Weights of a small mixture-of-experts language model, trained from scratch on English Wikipedia.
Training: a variant of Muon for the experts, 258M tokens, 4344 steps.
Below are experts of layer 3 (counted from 0) of a mixture-of-experts language model. Rows are named router (the router's row for the expert), up (a neuron's input weights, with its number) and show model dimensions 64-127. Each number is 128 + 32 x the weight over its row's rms, rounded and kept within 0 to 255. Numbers have three digits each.
After each expert's rows: "comes after" lists some tokens at least twice as common just before its tokens as in all text. This comes from a sample of Wikipedia text that the model never trained on. Tokens count by the router's weight.

# expert 2
router:063083133166152152102140143138156115091147139136115120147136126101109168104121125106125094154123129115126126121095111104118214086096142128180136131117122135089161170137164171188110118071113088
up0:098143118109084142091128104146107172111096086033124166121137095110122128079092107118152124146124174136154161108090176120160162123163141111124113116170167103109171123084160225066021094192129090
up1:108173088164145149161135152094151102080120172069168138173080133146114156095191165075101127058113086145142148109112096132177077112130113086113140077134109123103088082116141151142158137095070101
up2:067109144130157106126189142135154181088114127194091175139099127151187115095107102071109122149112147131130143112152081071062141155129117153158117132115082091141189141150144128164169137103151092
up3:132142156095139095075118138120101122099145087124124133123113150154165146149124089088099144129168102116111062116080112068114169073153145129128128102105083179151139153059127219124124126129106145
up4:117139141178135137098156074165113168106105140164186116105126119149107142109099137117114096073058182152106121190161078099138153153105106170081132175141165152161131127137125112178164169104154106
up5:076159152085129087124129134101170124132148131038065126146133105105062099058076093190190157162103111114111127108201164108100137097133128148166136216104116133126124126125138175167107141095128102
up6:175115093130138164104132155103116132141109151109098132143169133146156136138093124119093124192124100070179141118179074160162171114135186127158088106130141142145084181148110095165102109083164150
up7:138079124195105125100137125184121135110117113108075127110159144096107109181099106102144049129147154080157099125131157137093162119122060122035101118076124163113116152099168165131130122079112125
up8:098097139155187116107181113149126142080184136159117124071132126128226142105078093163124117142104130147141042171123154132086175061053115140135187153102089135128158155158152147141158168116118172
up9:146155054147136073126182134142119120093149133187126149073123063088129138136094111149100098150178102115170144126106119108083134071089114086115166157143090119144117073106123172150104128134166154
up10:170160159126156177121107145170209131084092116112146099170089101163090183156089112115173089091117112070065142122134139095137169136117123086128136131165076157134150112111198158173122098117132204
up11:105117099128179088131147152125167150074177150119080137178116092117123153133121118144106115160116117123116180115155157109097111091135107144079103086182062132180100180145084170132189119119125113
up12:109175047080127156118089161060163123109127102124169153112130074086094129128126121175104156136147154132163156102127069136136107063127177164115080102154073103172123170089086172138188123128100073
up13:133139105108134147152156122149143088052179117082111194199139103090182104134125099117115163122101172185177209159113171149119082163176081131167124106106150154122159091117110096176130092131114158
up14:092121143161193172179159116057154108134094067131122161152123102155119156149143118136079105143118128131158094159116136113079115183107141160168139141139122165081141133088120122111168104057122136
comes after: "\n", "|", "-", ".", ")", " ="

# expert 44
router:122108106120129162100127090086159087101109136142151127132142097154125135048106044115110093121188128121151190140112142108185139099175180085129140138110104144088148136140141172155172177107112130
up4:123082067098112107138133111121169130129166135104123095085149123062132139090110085101083175118199122108157149134085095150124125065132124134142177100051143183076085147144134175122081137102154153
up5:139132121165117109086128107141150144125108111137084112102201075137140124116091108105152145108166123093178109149148151101175157125144097139157114153106144059153120172158160190116180128125090124
up6:166138105112114170124111186113151115102100112168155149148147096156156143089142175155144132077121134128170074095057112127147167114079202182133173128096135144136150162117131056165200143093112166
up7:176113115128089150116170050090138174140170131115106072113137182120138093103113099097143115162115145117158142102135161132112111070147107154121140143177120180107163079205093138142162139171100103
up8:142113157137168131071163073078141182161088111146174151113148135169043115130117138189105163101093150181139156144164090084175158121146137131150155138112140111098147093136153147146088139055124170
up9:134078151130109091129069166098138162090057148099118093115143092151140110059052120083132120133225134085139107162069063162157113129162120121091072093140114078113129125149167124182158107106124139
up10:180108181167149152127154107163135081160108140104144159086145133080168170102138072146099128146127147132148132078113115097158141132148132128131146094146159144030126090222076150184077134107104156
up11:100075150123141082106146120134111123115117142159133138064119095134175093094080085164123140156170141117162156145130138126155127098127117073098100107078133189127153068140123101129114126108161117
up12:076109140136132193121134078128165127118134092139148138152160163091128150082103115125090105079167063168150103113133145079160173159171180128063095153206095169140157139119080136095143149161108143
up13:166000149106157136152136101165142111104126110128173092104097138119146129101067085113165162144103132114215135086082097141118125070133131105116123098086146182103125117103140138190103091172079103
up14:155150141127136122102134066094094088098095102129168093159139064094117097111135092187151136150106067132143139069058082109196119094072165125117146124126131184133182076158116109141126125125173096
up15:106151166079107103090108183086171116077165166135119094155166129152114098125145104090174159110137154137161138085149185145115146166159155081158141097105115152153142204137080123113166158106152081
up16:133105120147133126162172145128151067089157165144139123134112128156097161143171053154134191122112138071129100075116097115150135123142200082134157142141111172111138167152086149093096153151113186
up17:175131142117126110130096089094133086119062185127105155154121161139145092144116106110114137181212116097124158151095108108163147166134157093199114135144103113126131129144127137141128105148125120
up18:149165087142120159113091086118164102122146166138126106133113138153085190108156090137147094087166161150151151115139122142147121148186147189139147171141127174160121163128162080103159077087114071
comes after: "-", " (", " \"", "/", " /", " ="

# expert 3
router:080119102134107152116138153114180127071145119123121156137160108065117085111114098126102120142195131107155160107059121072172130096148128116124105168109126150100184140166222136188099139116112141
up0:100114132156069126126121157103185108075142127072120196034116140140089140169112087143090129135143175146107221126146104124109128093131137125140134143078201131170131105094122085186178131109122169
up1:106117132141194117079138100153152107136112149181127161155070188138156115105146133119107170141121095174163157146149124141099157081143136154132156147140147141129100140105110129136166153037104169
up2:137095134132173152130103158194143168041141093115145167114121142133083119135169103127121144141127133122125212189131134090099123131141107121138095125163137107091120130054159123210145108148164146
up3:099105097175080145070119167131201125110142115143139140071168096126131113085122134145199147109114127087109119039065135078170108124147159115121110191145104140148113176135161084164128096139098166
up4:076100085126134166160076151096106095138098114107106111208149139121087143106131109130098117186084137084144160114135108099147114098076174179088147166101125105131178102195116163107138124132166134
up5:095151135189158125130106148141091140072143098104111154139126114132167141106095106128117140126154151091098093116103165100192094123084050139145133105118111139114058106148091150108104135105124157
up6:142142093132141191145158122178188078135151066113169136088095134139129148110119146122121145142134114192067100139095181136083138155130173148172117218112152198039079108139106115153114123108155113
up7:106198146142143124139102137130136113173126117090091130184132137124129108140171156109094120075140165127119165132121148169134099165132102137198125148149174122155095093158136066204138221088113123
up8:096173148120085125100123178116100099139086082146059125140101147126143147090104119119181160070109083104134094066196111116060134101157133071133136111142091144067147157097126126119097080114160111
up9:128150184102194102130109111140162141078139176139147119139152127120150177124089136147158187105107142115169118073166139138148190140118101141094112134150103183127127051109094037123106103072113147
up10:128112083130140117152113067157117121084127121171138192131118106168081088155170161159166131087085130118142126137132134128066166134103099175096130204111184157160169208121066147154116146143127148
up11:135139153145118138116110127139115090125131063083129115159160145111140100140167104148083124078101116197054132116139083117103108152073111124101162166130168092119148149140188114167108086139156116
up12:111088101137162123112111089145123078141070114118155188127110088139161060147135169141144141098201170172122103116102111165151158105034119115128093175147139106039159107124202196059086146148110075
up13:123125090127085139125137184132135147120110183093192135068154091138111082067098115086078131172168128132098154129092180211117169071155125168158151096154088140199113178127161135148122164132118133
up14:097157070104116122124145171119105141138104097109099106168118126123086150159112101150115117174189137084147116132102133140157137158170143100145092177067128130168116154146134146055104171137109132
comes after: "1", " ", "2", "–", "0", "9"

# expert 34
router:098101090128151131112131152107138083081169124135128132118113103127107124090134087083099097128156143124101135140096121089159146095163190055163118149112103122088146144144162160152122182098147127
up0:137157084116133055092091163129159103105131110155087174117125120084097141080161155162077167180138133122138105158155172122122187143109084095138147127127119126078149152107116134179091156158130122
up1:127113136161184153139154140174165100133180113124115130120032164169128137143101116175135160135178110101110098145163081116172166164126149064134135129146093120094123113171117150135100116118122121
up2:109181083114122113108038128128169120113175112132108131153101116135166103102126113116127138160083140108152144194142125098113130090137132074118118164138153132153149103121180171067124213076074165
up3:090086133078155147115082142162189047173117143102106120114109103122156134166083155093136142172101164075185060114125126136188151199158172094091140102101148142089095209105105137105128148149166144
up4:099128175102099125139150099123143039050100208103112163119110152070105126110161132097124106114085130154089128065145126073151114138145103147093121125109136154118095139177094204185130153143091148
up5:101155140127136085095156166129151187147090112068113136122157087084144146102131126124152087115181123113123127162113088135176116157139169130157133157112165096106144051144176195180143152128158108
up6:089100113104120108069132070058135137082164147095124099133078170139119109088140140117104105136173113089096053146069125121148151118172134126141097139143166161136150175106142087138098102094163148
up7:038177123157141151109147154153140140106102088096101096111126124153150127140021058102113142136096139110157122129152128118143114127081078087183083140166092094089137119136098173176142184153156162
up8:073158116151145120069137180118120080117121096161121122141130164136103183126129091180086110126073117105148130160132101114099162124121117124180141089104103099134117111137079117172182131103148117
up9:074073118070130124140145132073152122137101106137100090109180129142075126059056127146113159100085156159133088135123100133077108127102162093111153066089073111146197135119167138137118094163096139
up10:118115071116150132121091123109177164052114167106120141168154064149132125139208157166077130141118140122140150116180075116093144080135128123130098160133146062099098154090166051127124109098169129
up11:139152107144123150129057087136106104127127075146074191130140129110157125113139148102078104145160151184117157078201058106161088079119143114166121087133072110082151090151154112156064153112106155
up12:106151096140095149127148171159116156201131056132150113172165171117105105127127131102131126121074152126153137134185151073124148080181151126150092091096192116122143100242111173109080109172157088
up13:099094048110132114164108152111114117092151161083066181114105109076177135142133117154117128087178147144135096165120122132084068143098095074129112145130151157152105139157123179149114153124139138
up14:098162092157129111113118109128098091099162148170136090170159095214060151110100092089106145139125126130134103138127047104180158123107199102113136144107115129117142147108173058155190120099149167
comes after: "-", " T", " \"", " t", " b", " B"

# expert 4
router:132072131169112156126125113095141119096142146107116141148158107095091135091169103121116089163167101087167182137088145113150164107102133069108140133071076152121140151163140154142141169090117154
up0:091102123141133122071144149106098106123093156113163135147149098163100110141081123161148098129173181079136137210133103096151169138182126171122086134137095148115137207127136121152132071046073176
up1:134121124104153150116128115117172129128108148093144076112143093114164082096096116105099160116159132176144134145104097124164135105111141079096118119124146133167114140124127086126196152111131168
up2:140089124127118067159133153096130128135141163103129122187109124143144116064144095097074097100217143084104105166131094071125151118111128092095125158078096157126154138124144185131099078080121135
up3:170107107139111107157074099158196099180121093116106140162162158124097133077176091177126107184164109136118105134142172125113138134182154146101115137195135096099131169114184162165099112122135156
up4:160145126131150135118086058113087102109141184146153105114121105081107151096138106125089088105135059144206165110101117189090138122092101111091173158125080154157054199085108111078135157140150140
up5:144104107173119127094142163176156144078144115120126117089192104162120133058108118172101125160157129097155124121095134133102120161109092088139061067130167137092154083094138158168099149168193161
up6:144080100134162101158137072084106173129145150102162085124119163131129135074129133072160121185124097136110160119162113178153105116120107074109102115051087114094108092110146097125152125064080164
up7:114144148189106118145155143169086170074182146092133082192086109167123111133154075112143142066128187104106143155102130165153170091150115125146125114119168144074151159153140095138134153108097210
up8:151126123164136177114098118137139101136117127151144125191130158107125154087141150112172177145111164089126123123056168130118192121138123062130162118041137164159108164152140113084130172120113152
up9:142112133121140160152128088112119160126120150053077118156158128153093177187120163087092141094127095142110119120164153129149160096134155088147140142189116132166162125105115154141137142104153158
up10:115142145103083149091131105129116110084118185105142143077131135127165127126141104148164182133138164084158190161093145191151154156116130091132098139099088112127099170149129117176092167151090161
up11:106084159169147132130166101140074034142099132127130063047156138089116127117133204108085138145161132133138103110095121169123140124144143139130130153105069119126121122126139116138172141131094086
up12:141133080136162167117151179088124194118153143083147134138077097127139136126106148095132080100101132094148162114057114118129117088182125105172159142088088112128134115156106143097128154039129108
up13:063105150134119142093129118153115154137086193166118192122106121181096136147158050146084131176099113154079118131101153150127094117088109160180101207163145087061102134107075152178097118078165126
up14:114115069118093145072152156141151112047146132164141080161083090185166130148140118137190174160073151155096151063106169134121160113085140145124121132098121186088092084102135088138148118137164102
comes after: "\n", "==", " |", "|", "===", "-"

# expert 18
router:096072133144143143091122110101172103074156168170110149105129140111125131118173125123126118134141112109127147172108153111161151094091123108163100146090102127127141170134154176209067140136056144
up10:090139137094115103091118182133116172146155168099175114126143142101151084142142115113117066149113097149106145180141055130146146156117122056122122165078138144123079151130129136153142092112135152
up11:116130124105024182162105146111110126174127094161139135163132130075109144102139124175133109162092124061143132138088146130145137133142129139157122151149099132119186167083119137160097102096174117
up12:141123094070077136083137207094161103141130113093168144108145128117154189123149069062112148136154130149123176169111096123149136150171168119178120106115120140082136094103147115090124184069115121
up13:072175163117166133119148186128147170148133127078094122111163155143100125059144081100179095153115084152110096117052132167159082124119114039190146166114100080127146150126144154114049136147150109
up14:151132073172098147108109124146151110117101149169167107117105133111168093153129167115115151129147128160136122169122131164153098086142175167137118132028057174101180175092148112151107086176137191
up15:155100156111143144106185116155111164127118161127122083112133159137131114088120100072144141127142138109155135137151160111141173151159163095156127128108060125126087136141204142086103106087137143
up16:120141106127116098148156101115169174215136129174198142110151165123137206092167090128056094135151147142117104084151112146073136095129144196122109111131153175165137108138123078143151178069168127
up17:131125105128147106093103122149159095094131175176054164090145112078098130177144100126106162143115130081108111156123158078195115108111131115156116085107120111079089108087154088150128172111075163
up18:137074171183123142115122155195081151117151100093179175133144116090144108107163096103088108111110080079092160132065198170105177111161072077112114075170139154127100110123152168104093079126102196
up19:088121145083172163142102173152142098160159171140115126111171105099114117088132169160129108111109138096131109145055148118130162075122080160137137137117103130168117169139184224161124105133124121
up20:093126160131051130093122062128129087106113159072169142186143158133143111073181126125151091147108116130104156143084103158143064085130164108171147062174123106121185114101129108135134154142092158
up21:083146122138110130139100157113168115115090125125122099132124143138137116103136083112110107118130080093109136115149118141085147146170065060124090197120147081189125142161090169123082066118097132
up22:164140150170155126117186202088150150117171131152144160150118128097127073146098102122163080086099145112099138192134123106099159170183107109071072139097127122242071135152086132138176162124085205
up23:136153173151105118145138059087080165120163135213122113114167115106063134092127157137078106114147110105151104100138109047155119140134191153165161125062127122173145156092108144136087129158148124
up24:140088133100214133096116096108107148146123151116119138140126115144121199171155069146142111099088083097122105160159152112128104118137132192164195126112108189128186079154103083113120062129090144
comes after: "\n", ".", " |", ")", "==", " =="